Experts of a small language model: width 192.
Below are experts of layer 2 (counted from 0) of a mixture-of-experts language model. Rows are named up (a neuron's input weights, with its number), down (a neuron's output weights, with its number) and show model dimensions 0-191. Each number is 128 + 32 x the weight over its row's rms, rounded and kept within 0 to 255. Numbers have three digits each.
Before each expert's rows: "comes after" lists some tokens at least twice as common just before its tokens as in all text. This comes from a sample of Wikipedia text that the model never trained on. Tokens count by the router's weight.

# expert 9
comes after: " ", " |", " (", "1", "–", "3"
up6:145125153137127138129143105139136147190123113131094127128141081121100157144113053131055127136151050128124084132102126084125048116182044128091143147094131138104129122185090092114092167091220123217105138150141106125107171088148132111105116166121163143080106138125173153129127040060110133131089125223119129129128101147127128146105121129121128106163129077110134132084120121077148127143116129131137212057117126126132125176106132121160160124170169120129117150140127129062129109127095114147133097132143085150094185116136170193124106144128084152163046142101162149054115112140120106167
down6:135108070141069128120121121110127135073140129130140095103187144157090119077161118120133135163143150134135142120128169176127130039126089079126128110162163091091108203091158128174089127109130167085128151118128185097128114162167067125135141141109119132192112162137117236097112089139117088195163128152147102117042159113145175128155082092124056143167189156138169140096161127123169125139150122126115174096109131119116131066089131124120160131119108127132154128102122117099117121165127068129142132142136128142139118196124147155098172094123173076132159141184035108084192142157090129193
up7:142127128127168110092132137106150108124122117100130143135121194199110150129120172191161153128193100153122094085145053105159079066116105098144127104136127131135126042189104113132136107079145129138127096143125128115081139114135129100109117195131138144141040087181092156117135128021117181127132102028100122083152137102187170113109069130130142159106149125116113176066121097150149139112076106128125071083125146170097129077071125133138130083126130166142137128121074120168070129124118109145204120143099138114142092158128190073141151063118141128126107123133145171132118074129118121142
down7:125111177117119164118123157091106214092116130128128144132133122169121053170177109145121050128159109115128126119139195176086065119085087136128108128132131141128132138130095131152139044156137174089106149126039135132165059136182123097101145069174219139166101130075118194125111116090111093124129099136191098109130138128177137083103133177177132093072098140132107129139195141151168069131194130149125128124151128156117116104134105127120120107117106131208143105198141127092134132132100194126157139126081129123131156147119148115074130161081159136179114137065118163158154102118136094127
up8:148101137078116108147077115197106147071163089147127132121044141145133140047123127092091122059116113131119121114106126123145073064079127148145140174101134137105138090140136149112104136179173157183123118126173128194128167128117132093158066102132077125077125175108071129129091127100100188153116156130220120139132128141094111032175103124183111179156072074145115118163115068142139131120119118129118137125133132125122127105180120102091103152120119115147146129187025152103114166172192128123116099120119158075075108155110129156127089089120111176121077161137132116130124172136110113140
down8:155082154130137132096130063109118111189114175152131147095129124083106145123048111095097100211118115121130141123223076126142105124140124138140090163126152126087168217116133127107165142114122112163117131131127142130160124142147157146136087121218128180117146084186210064139121128160114103178165145104086174130155156115160053177121136029111171113157129181135104158080129100129145108141155158129181129149145113163089114182123126119126197158139128124199120103073128121126166139155082109125105075116131129114136143121136136134093161135134164072137130127148070137121099144102152147060
up9:132148177088110087134107112189167068143128131143116116163130023143117149109110111146201091124134136066134134058152111143107087139128109173108133133146133255166129127169110131173133112107167189149103159138124084185118103086139183123188122142136133112108175125120132133102133126144141118141135118164146162121138169136106128142122207123012117167129128159116154059128152130144146113131156140115151139143094099123127062105097141087120093136110085099113147155173127137134111132129147147110101069190103134132184130147091148088094108156216063142131055103136123126129126158125123126109
down9:157177113158173117198150130136129120133124119113129110110103088108166149120165133171143128098162078107154099083137186130080137161110107153157116118134128133133076100080128124137066092116183122131125149133184195154164136160146060041126050174144203104127142143191131134130063063089076128154148091134132101136163131134131098158147104134134167127186172075124132129120125144066085127135141176134101195143126161125126160133130126129166151122172129078133171166158127135110143169097176153076176080184131214126129106179122140129070128179129125154113122136129060117109115083138175135123
up10:122087135130088183053117128122105082128175122169107183086136132116185120135154129116116155210107151127132158130160126116169104135146109085122174040069135089007146135148125107111135176149115094100140143132162130103127126097122108122160113126159190129133142130153133066127136099153131150128106133125152137114120111117125075136116180132152090142125129128069104111080054093111128105206134152117156136122161132125115131097094167136106146109081072168142130134058124153187118082080126062133134127187107116146154128189116132138104111123154207127144084084141128138112097118153128136247
down10:144166109128157120110174081099091136175094128142098180091123150110160135154140184142152142128122082142129089129128124141110129099146144135142138133118124125147128157099063121128152135159178132112128110064136108158120111148142115149106159119123128176116196148176108128127175125146140103122125002120143068134131130149177126143131126054134068173140115134087160142072071136110187134150153127144129112142150105153092111190121077247175095129122150128150112130086085129147134092105146128117136180168108139128070073025128128163094123157125137054178138128047112141124147158170130194135

# expert 13
comes after: " |", "\n", ".", ")", "|", "=="
up6:142105123092114194061198203125138115125129157116107162133121091106149177124113121147131116157104135208146095122144154156125078081129177169066173159122143137065155102110142069092101113017135126133146122124143156181111120138132158128124150151125141169083120141131133170063131135167124119126145161203128105133082108126131133069114127103147156106140127134127113127124116110104138135092094157069096170142132195145123117130115133114172118159134166104202126122124178185101104161238189141117130149139091117147132088118164147000128130120174135118133124136135111128138108094127154157121
down6:138072095110185088178112071126172119104136104129174129191094124146153129119094107161068158123137168107143168084140178116124150100192154140147241089177129122133089119112118153124133112214078094154131130119114071164157174185115148128170121095089142123121182076128124114129097143070139138127124182084108143125101091135122115122116159131062076212224144133125097129154126097145108126114123174140132123148172135176126128135130134191155140143108132122157201126165078124135138128152130113126147172130122148136125040180086135130157129135146134126132072138106198126120079098137099121129
up7:170167157092136100151113102174150108045160063116123131114121167119123083134212188134129106095118143138128125093128078148131194143167139137144141128153145049130141146103088099143142138074150137176122120088087112146081120106143081128142123152125145109126061133127156169150129135119127129133126204078138132082197077151127122150142110179125151123087113123108148147149137158130168112128158136111141168131083154115129158122100114219135109120125127119139146037117122195102140132112155112180149112128087056118123098135069133131132030009133140126045133154118117128150102143139136126169
down7:116175135139133135138127138115136155113169145136122106145145130129118147150141156096048023105155153097092091160129129019114075140107153113155086087128138135159201124100122082104093114125107119142127099176122157138166145140112123072147139108077148147164106177155127123124119142077127171147163092164102127136090108124140084132166133157132173124173074145171132121140125131095193133124123116134158157153185143117087146133135221130138121122244096126189091162129137185129139130178194128135115125124186133181134117148136138119152167157104088122141119153161098129218156203117121129179
up8:132126103124148211142144132115132222191128135114110138133129166092197100130169134127196086115073127075138188142100128067110157102151111128130127153133128154133081118143125174119132154108124136096107165067125098126115208123143095130133117146120128164096139142088133077110090145117090165146184160081206148116156119144142130106138121180157173104023105127139129138133133055086144120127113075174142195129206130064145167122130134119073129112125123126127142123125124104124128127111127140090186143190086126134128105153100128173083059126130131126082183053137127145128173119154184133139
down8:103164095129126099088131134163088152116123130124083152120123134146144134043119141117109223173106160156117167143153131057132087144139109111122128093163102168051089092163130186154162144111116127134131115168131148125104129110205111133078140114129096149163127117131148104117087138089219140149131147046166207133107127136092156029089166151138087114112146130106113168125091165137126124103022136085044107128137106142154122087148110130133147150103124105101148112121085000107124112137102117141133142130132113146126136125111173095125157133188144151164135132084113131162106125130133137093
up9:187117125117126132150150129115102125132102127119113094128132126135068135103127201116096155133115128065089143130113130073121080097112075156128138166102009117089140124120101120159109079130125149144128109098154134123153122132142134112133179128097206202085074129149100124190142139146067178110171128147122134114115110093125140134129129120161148042128158192127122125119111188142132126125147143114114138120170126115117154152108166134133131143105152017108142115020118127125145080102101129130106115135138122189110139098198148210129120130100138150075124012172117131136195140126117132114
down9:100119129101138122144136122129135103125167119194151100159091130149145129134098128159111127064104151130144105113148085145167131131192127131160186126072144117134186129124140098119134131113181108125147133051106126160139122181103160176123111191075125138118093084071199130112076163075127155182152078130125155074133200144106111113093104115129118176116160178137124043112151108125110093064181104124058111127043118117134091138182151115125108123156138192139114176119101144110114152108128130134199097129211137183116137123130126146154143233156120110128160124143139153135048113132143094136
up10:120118189180127124125170167112214125117168128049128154125105055082097110100112127080095089166173140084131110081117115109134183213102107159096161102130121216118116128140127133108128158128063129161092056142133128129096144096090078105118136134091110128111215098130116102115133127090125144130134083086131134159150123161124120135068119104134193112120163100122193142143177121124123158129128134142105132200173126130133131135180141133149188104118079123099113136136132101114131126121114160124124120130130106104158093056163120062133130182126012049115103080134146137134130111163139128152
down10:138086070098143122127132111220038169209180185165100057137151061179081122145133126130131161124170082124105156111091173094155110137195072132125084120111118126138145168093104146136130136181136165128222102091120134111128128179133103174103127136185163156146144113070126125158108116100098145165138084117091108151116105125127087144150167147079076130098128083144056158128080125166158093085127182134129140100131121126108153125152091126130130077073139133193120103151136152156137167078144105126135141061125119130132185128127130123156117141151163173088125135101121188166128129077120116120

# expert 12
comes after: "0", "1", "8", "9", "2", "7"
up6:135099143127134122126152157124112139157118160129151176108100148098170150128116164150143117143126062090133028092126156127160077171112142141095085188086142110144114110178080124138062130141043090152143121113129125070112183132227030137144191139128107125134126131126128121108126130109201165105111113111073093124146123148110126158131128112166103127133102133059129140136146130162090119134150125094153105093146154121120073107184090098129139072129154107091130100174134109156119155134111124135155117123149174101229119128141128123121115125187162139083066156171166072133089130111020132124
down6:080126127132140174118104125139144162165176119149111127070092145138127079128118121117154121152120213113182140140139080014136206075045111116142148106128172073055174122077086124061127153090131124064130133067131176157116134123052160099126120115141133154163126095219125168129169146158155123103126114125144103110174150128126117103116101146138146162188078129100148101127112135073117085124133137174119127122060093119111106133125151203132148165136117225133116146114132112111138122127128124134130148144108160143148109092095042110079138122126134125144137091079123088130135117158161128147
up7:117139162157115138158089193049116127071154064096150110138042097113012075114144130130082124097133135148095112106172109141181127117105118128150125134133121127118160102135205113159159110132128139154127149106087195140145182124083115117130123149121121125070069139162081128129110108108081120100096096133165098079145222123149131120099144135126106118113086099204121111114079148151185139127073151086149129107170125100065143134120120126103149123129137081131124116132053119144146058143135124129134219092125164124109102166105119163158114134105101085139126072149077113169126128115121174078
down7:105124119092125150151116133140112225199095090150128118128128112113118118125162143124161111083140166203129114109158137157183141087182134123110141128130135139080096160117175130159125172096132153122131141153158149129132080141164189163075127091143125164084105079139153147153129150136123131127166162132111203126161110090198128138110128095122133057174148084163123073132177121132152150126112129160098136129065100124124122128136084133130185205125126197228096103115146151128141039133109105133118131135097073153174102166071192110119145127158092150180099098115114074121139062133134123058
up8:132126131109079107134081146063129136137123136128124136139116162155153127122147160128093125163114135172155151166105128118142125191141126144134126145117108083071091146151082098131150125116156130155130156129101187194146185189082190104118108160067061131113153147131000091108057124111118125076140114102158072114120146171116143150157090150092106128129107069157119143127112067117177132101111112102091099134132123115126168143146102177169055131203124124129112135105173142122124144115174123164125144161151162139144132170114072165126154138110097124201139186107137131124067140022144141140
down8:099128137136145101106179193134125099109148117130119147075094107128087132130121136109121152129168182131136116121112160132123089063124128112117105126133086143119120147132125123127149101084160125167129146166184132125178101130103168103138112116139161192110110059172213122129129154116188155074212088089125111140134126138168157094129128124105117120072150128118130255141171155151115129158141131125073154147108083129134126163104145126094131126068122106142171103188126118131179128095141096062160145122055117093118148159075137183150204158077137160130126165128140101081084129134221131141
up9:159161130098118123109129117132123175144108179132087127127130106112205106085104139032130227128117150128119120140128137138087127108125088135084097138235139128121086136159144193133117130151124132133125150097096130113095140133115128132133122127152155171113133134128149127110112200135085115077057160133141148086113141162133082088149192149179158186131133150119123128122158097104054065219117217074131165137154128108201138133128111087174130100107095140120138111129168129095126105103123124144136095106107134181137116127230152115127087093134138126153104177159106139138156117109164111214
down9:106123131122111141098136182102115148126198107129136099104166137124119097159119109129152127148127074177105144068151082128182139105173112178021151122141125129127079111170102117079179146129128138139110114089148158118131191127128056088106155119100176044094209121157108122185154146123118067193066131182078138153138126101176114148158072107086164082135098161110126130143134155171146131138131119176108131146116106101123141151142161146151122065118154133134103178095166128132138134100117124140127145095067154139150151120125134185146128149113151214161133126134137158162168252147128111113
up10:134109138149121130101188111139149156064109209212107105120105157141163174142130122117117158177131126131126139139119162169130135127131149145086078126104183138166107148107074071165222140156127239110100104166112145157080195130094158156138131084121121138138163079134127112090122120074075123084117135128133124090134082078172124123119203132150153100133132148096110123053191128120099066124138120107149142105096138125154122091135087092148128111136154123135115140049151109119130115133127000121095112134120177132144145131158105127155117104177148124105128123126125128127137120196124121098
down10:126138116166139084070067134119166128065133183105075121132174112082128091128132103061129131122162131119123133160119147070089141108115111132126192150099092120148129128114143128121112083142130126154125130197168161107096198126138144159104106168053103137167128108147196132106130121127119122109141127139128136249129136060094112172203146171123126131138189116116121086123125165191139191123097094093091127192106110106124125197151193119105165178151138149125117019121155136123140136177168165133143095128123184129090087105138136118135150128107125155090115115177158133136093083111127123075

# expert 16
comes after: " ", "1", "2", "0", "9", "8"
up6:163140096169221104124142112119110176168170107099103206129117206127121138097170165126113152143076128128093055141103195134123100133160120115100079168185115144081116127130128180146095071118084180156130101169113096143136133121104142149133113148065133117074133146085144134138129114106140101158093124228103131082125105089132110137158183166153128132146152126128149188146120125068147144141113140103133093044124226123104099120144118167140103181129127138137145108140136115084120116138128189128112176128084201119077135123152144116092128187183142094107177111173127180140167142127157133136
down6:047129118049180090149133198125129098139075144126179069099132069108139119186072132163092149094129119168114130114151139167111131162150126127157123149164140135135175128094129097128134142129126135161085159121153152100134162106134089130139111128147141132146131187109096129142130153127116200116153182060113124144126114109053137125200117132095125119111160125111158127039148131213078119056131169145128067136182119179131178076140114127174128113168119129133130177074111107084136143113160169139132103095139131160158131176159123119116158036116100147188084129113139075133054092119145134123
up7:137132193118086211111122149067119135182137085120108129133129138133129163102113163119127128101164100137168107140173136144164121127125158133150136136131119148137083148153131048178063126087122122152061100116111117147131132111178093071081120051154164123126136125142116152164101186150162137193082118126123120079194094127090208112128208140136086187126134163200146131129104179132130132127120125180151136137120146123127133165137122098116131140144196107126178154119143097105119145075128102172062148128076129105153090107106116121145158093146140115028071106203120204135091144120119126150
down7:109177157076121101172096128125070119114125099117118125206101120088143104143138137157155117085164127089166135074145173134160174197164118093121131127110199163114070115127138170133145152134119099154117103101146105128161130150119138185117151118142139143078131128168142130137134153134140143147132139130136148189088088217182129132115178068061089088101086136120126077134133085130129171108090122119139103113101121254138181104166116164119185148103128153142198189118157111103163080180153131085181146142116179136097126097106179180129106128169133122102118096111113132159082124197159147115
up8:102136127105082147124124137144101143100155085128137128180115016092135186105142151135131095144176129143128172124170129128133123115095145039128149127117140098203110150169130180076126196155107133142104137122188125078127126078128188173156125125070109100110128084122179131069136132196127151169112151128121122138134126144028116190118093116092094089144138072092172133135135124092117063202136106123081172117098176126127122142115163091114158086137128089066151057141113117110126096128114063128064128139142071132121104175132144130139118135158079118133135114171083124167084134142121130147
down8:151126103148126144090151137126138126065080144091109125125116123166035125142083187128128063098135067088088124110081163061112111115163136197109111046132178132120178127133220128143108107122131104177115143103135123132118135093131128147129159148077143197129176157130140131179179109144133068110130144239137189124168132122093154172165128123170101126171108151128147161133159119108136211127132117115135122143117133081074122134202128127128113141131100127203109141161095102126125111155134111124125135131122132107134100123117164105132087163044131115135173144144157114137212060156133153132
up9:141126149125142128138130133106139149128153122088107121128060091106171160096120128075121198135103144102171103133126214120157152150141185119033170175171124194079100125153175120053131123109187146140089132082197131196107057128110119132116139201124109158131102105090129015131129128106078116099061133076101133078102109125135081132138114131177126103131127145121099099144086151191118124129109154145196164127099056156150140130129137120090110093131174131099129153131128148218121128137107117151121145141154123116132132112122111160179191177178090123093146134121132143132132140103111114125
down9:133156132141134129136145140148193140167113125152117125137127134135126115097181122120169091163101064093120106194159102192122114129150192136099144063044170164112018137122166138142115128098093141120147132157040099122108143134136132093150141142087156149087138144092135226138177130120194140128124128119161067094117098114107172105114131125099129097083032111112130161132106117082129100114091135132120122140117173192107182076118128142119070124134130064159123109074131148162135099087136073137144130155123087076071150109116168126113159134100125116151119144027096091125131129106149125129
up10:156081241096128115158158213114122122199120153106158113201168124115092112126138163062123095130131122131121132186043152099187135109131132107112150126075140152129135142113199127114154143161136070055179140149139107169115135138103104135147119130130104131170102124140085123130121159131132140121103180138122171151146180128134100131144134100168087137187126143152162134112160123166130103106133190158093128138137094139126128147103184157141120104163049113147131128013120134134158129125119156095123106118141124126144166187116128117129106133117118144057116081030073080127143125139149155196
down10:155132121112152141116162088215126111127083132150069152166137111154139081089126133153146124141134141132197146124131154113138165145126111121146124125128165097126103119139108207092127093040162158139123173111216120141130178173132103154134107127089085125137120109097103129073120115133027137168097132174112071167177129121110113135153122107105146134100092141205130137101129088130216130124122154125094181144122118123195130139146114167089126163054095126112141216127119115188201158116141132156122120158054151120159109148168142094151144180073170093095139126145075124073135114153133128116

# expert 4
comes after: "\n", " |", "|", " =", " in", ":"
up6:090112170042129176115123111117225091157052121081162136129156159120127196057095140099110121150138133145156113083178180157128097135157058090090159110127069150152167119156049152054132133112128108135169137115104136189114118139172118087125116081128125113202149171153155158114167090135138102148134125153086130131144132106060125143179118109138150057122128105111132127065128106119141156139131176129127119087103209209136099131101088124143104163130115134159130130154120155144113204151114151152126119132120122132173113083089150084129132071125122145056139140138097171128138136103097158130
down6:186030143190139101162139079111092146078162140158117149129114084190141075087205132128113127108138159155127072127073114132203144109144135126145126137153096100144143128176143153200128142113117131127174123169162091097141196156079106189129156136173125159124139155075137171160129188161076162091113093093137063098093162135174090168107161147128146171118132136134127134121045123133172126198099117108133154130147095170131116129110100130089110127142176135125112162151089134128215159166145130115124094064174162189103108104079181118097111179136128129114130124165125128127123145119117134115
up7:115028124180116137092131149123092145071112126093098175134068118137098111104113128153129121127128108121081073135122130122192074193147122184156106120131086108114084181128082097102127165146151119163133119108140129115110183120120127081115167156097132121127076057160127143160076161188122126036127127142121117123154137102103204138126131180079100177129095095130143171083123104138193123108122167124153094115204128062172163108192066104097125153128153139131161130177149145044148124139154154128100101178118163136179157109140147115140143091099125124117212173130129127143107132170115119121
down7:139126130108124129104149084111149127128118093167104174068168130126138095128126121127080080124059131099147130128164121121113062119140133118126130086144133143161105126118132124117160040129166196096153137132105063067105085118133130088070106097127104065180140128159154122129113127027132125127139131113139094110105152122202104138161084054130159095111088116136157033124135138062072141130177123129206152146137140127160133129071132150100119119100081142140158110106149132151073084139131135082088147123120176130125083111136124118075063122136064136141150130152131167187149047120197100131
up8:166200113134171126097138174183132128086162138135130125161038032103142085164086133109178131129120145149097128122098110131136131131145106045087107172134117137119129115143116142158204128135140133076136187119173131146127127127180167132138111131136155168174125103172183080162132110103106149150136154112108142130146030134079164091116125128090061061124127112134134161122134123149194120174125094130158135134128095133127169124201125109075150090148174103146126111122128104114107176180055134112128167141131128138130132139169115074100144145152187126170106084129147189126088062135115126207
down8:102112141108132081170142100110142064085138128118130113041119123122132121096101133115098081097136103108188210126159095132177131147146136154089170154148061092132115184145135133127116128155110136126128077105110163054143126118176111091148184125121154134127135155131093145128199117135145189101229121150138097143138130187125123059098153028111158134070136115119099102114124166164065081157110133102192144129133143082069146216152111121129101121119089121130168136129107136105105118144146133174210120126117149134118124164128169127075159146071112126128112157128087136136106069126184154123
up9:037129097094128070123138136130175168094116100099094135074128089128131111122104129118128132150150138133171078132138149115139134115116101115122146160143104136099130176144131137129128121080160095109112115066130219076162114129123087055203129094175101061128111112195165082134135155129137154177141127079148134096122078213120121161132200150130192092120108107139107178140133137132130160152168132082130187124140148105078070136127092138132136122126144132112116124128138118114135134175166176128131106128101139164150127061111118116121111129117123043207196142156129025128128068137136079094
down9:152149149112115143141113099240082167125103135131202171128122140134069147138093148128120101121129107145151114097094152155104113147220158125151126195163217155169088086039121180114121134111084127147202144128180147139166115129133145163098117127137115157150128111158128132124146121074098125121151109120136133118110101155183100176142137177134050108133130127076136124129128191063134113131113126117104122115095064195096123109147141116119094149128160221120097156152091114125140119038122117115210137114080165142111108124144126118087116125116121123119115121104189133109172130061146100120
up10:196112178195154109035128109104109128136143084121121132130124171054132137197121105131117195202127190109153122105143115139059124103222130160129122085051125156068126131151133089162150175122150061111121114123101102129138107069142157147119208138129132171168142134127092071132127132140123117102121202129123195125082169116106159124176139107092155145127120128128103118131117133128124102191166171149136164118109100084135183138112060152170137098110129143132138132145079153108139127116160066115131132140088055123128118124073079111121129087107140127107081099134144108092136092161087108132
down10:116097131159090115160113165097067124134131133121144119156196169133130100051106131113091183140073085140058128111156107122141086173114087193150122169119094130121132094125108147150141109128134129051121125115177149179045155124138131116146154152095157125149141176158134144112160088200081167154155126073129135117124116155118160159112067133132121081120115211126203112128132119139025163145121117152155136097073154130157137118091089215117109119145062126133130115089133133150075164135120097158101164131167161146125124117017101080111102132130112138160143172124150093152123124131139155114

# expert 8
comes after: "\n", "ed", ")", "ing", "ated", "\""
up6:149161053156079077149161121207092085092098155180131114153134128123115139131113131138130139119063178090142093096127151119207169152222159107171125123110120133115121096117110127112128129082143109112099102083124104130148134094096138041157130214105151156112122128127131134204139090111128136128094130173171087062125136103156040134111114134092077034089132129123144137113117142141122122157128173179139069087135123156115126158161135126128142113131079166116097127117132179121132133140065127090151184126107131155114120136124066163143190065090144101101148129128189174146090087131133130156
down6:133173180134206134117213199004166112132129180128121168098078080136091123118179110128119106109125123135102093143110133173099150062127087110090235127090140156135115127164152125115104113110169120116128109136121161169112073147127180153136130133127092150156128132102131125127116026034131170135050168122090126139133141156128177109127129148082155156135153139153104102106116132140079173118099153120165117122101130138184188133137119086136145159155129134124088178130105152141098185144127125119088106103128127110161120134069148122150106103113126113114109137088103187110199150116148148149
up7:168145055165130106169132154126121128099128097105084125098142093071130134190082169168229082050083128128120122141139182137101160174138120081168159237175131120135147120181096153132129143111119153090090136127090121181143172176105104101147141185116150170109126117133078104138160123106128154107133118127111076100127144119154106122098122130113120122141121189194085133181124155129117102099192131120153132125142098153111166162129057104127136127103088102058127134161105120159115069130177105146241131130103128120144132113083139150153116152063172103061148146118124134131140139096131163128
down7:127177135108126129071157163112086129075133123169141167088097211133153161120183126093136162118130096129091152120176038184170126121068131131131083136138108129110114119054110166124116123126148142114136130088156117152094126083158148179125113165148116107147115130127212135131070121136120102145161103093118130095194102178135152126167103179125079129105082132114157105109160108134077157133091255136131139098102129108135121125132206132220069152138120143153137143120123064116144142127085130117101093215132147174110105146133121109124116098132117091098139122092127124111130114125125129211
up8:119082103099127117132102107130134067161130121148027178177127061144171118124135117129131152146196162129135082122129168165121113134052142136149139056122126125149156201108137122147084127135141204122153116054067196135132119152098126138123120125137114091071126084078097123118161129050138134142135108091141120131134098133120187156098118130173129082110142138134151101111115113171221129077119122128103117135144122117135149153152127111213062136174143067119114104159128125063116125122150173127113130099089109123128098133125112095103145123176126036101149125095144131074078112164113150203
down8:182086135098103136125128140171101180089124129144154145078102183177056167139077160085088115086069085163080216114118137100117144122128094127124117130139128141137088043137135131154121119139113109114126125130128120111136138119117118120151138192139103147244126223205125154118124089199059102117131108122122180106145132067128131146159122156130130167105096083084145121170125164093066102147115071166143137154115122126115120059102129082143130120096141205136103145081121098139148123126144151072099120186194112147126127112136120128131102105139134154113104141141110133126171131144131214126
up9:151036115078066142131119142084151145157172131196158087213223125115115144105065161109126135132155092123179145032166125139207189137138124096123142117124100117119103128107164113199083123180121125128137130130182185146174113161116123111166126149076164185129113187128129112134144126107129118104072130091168178207133120121125079086148128126162109129147113149147148101132165166120120152170137153135072143128138127176129129160169140164127229181147117123139131145134110114114162148120136137183081139151099165128118100139073137150164144156158094108146110128126130173110155136113166128121
down9:115148116108172139134124074141126133197147141083135116091104091144126112087174147121129124076128107157118145181145240125145123135088124143133036110133051162165127101108136196182126187142209119125111116138118156111135125159089136094144171110155103131114039037106121136098135158145133094107192097136100125073135121133128167113164187126136110129085113059124134130116099114137113158159141188114131146131112104130121136081165061135181121119133161111147171054060105128150120122128098110066135126156128136142127122140121113166133102118136121128093163108157128123212101122050120124087
up10:096170157112126110119179128126125125142100126134108116218109160190112117147128176113122177089161152142127129120145116085145069135146125123127089101061133168135158154119128136144168210042136109150131131086147116133148124107098164117155142134095141136087138129139102119121088127129138146203123116084127163126129120103200128127159211200190149106140148097218117124095136128131144129126176067051104087092134118170128150111127131130118126144159080143127101164130145082083138170140160122149124123129076098116162130089093152074177052096113130099149201124169180149108189177097066128144
down10:126110121081127137104162117103154146131124036138155095080145043131122121067144191129170115102133160152083112114120145131074162148149142159155079151109143111129116100110138116073132099209130138073118092198129117173138134182213129118164115140131130130146128128132123123198125178065121172138101169161072131097127107214097123127076040097146081133108113159131113142125092113110142128114082167125143124167133137100158070050113129129092151122127158072114140140131134143137141072100090170163091108135144131156081133069113150135126119119160123159108072120056112178113126126129178085098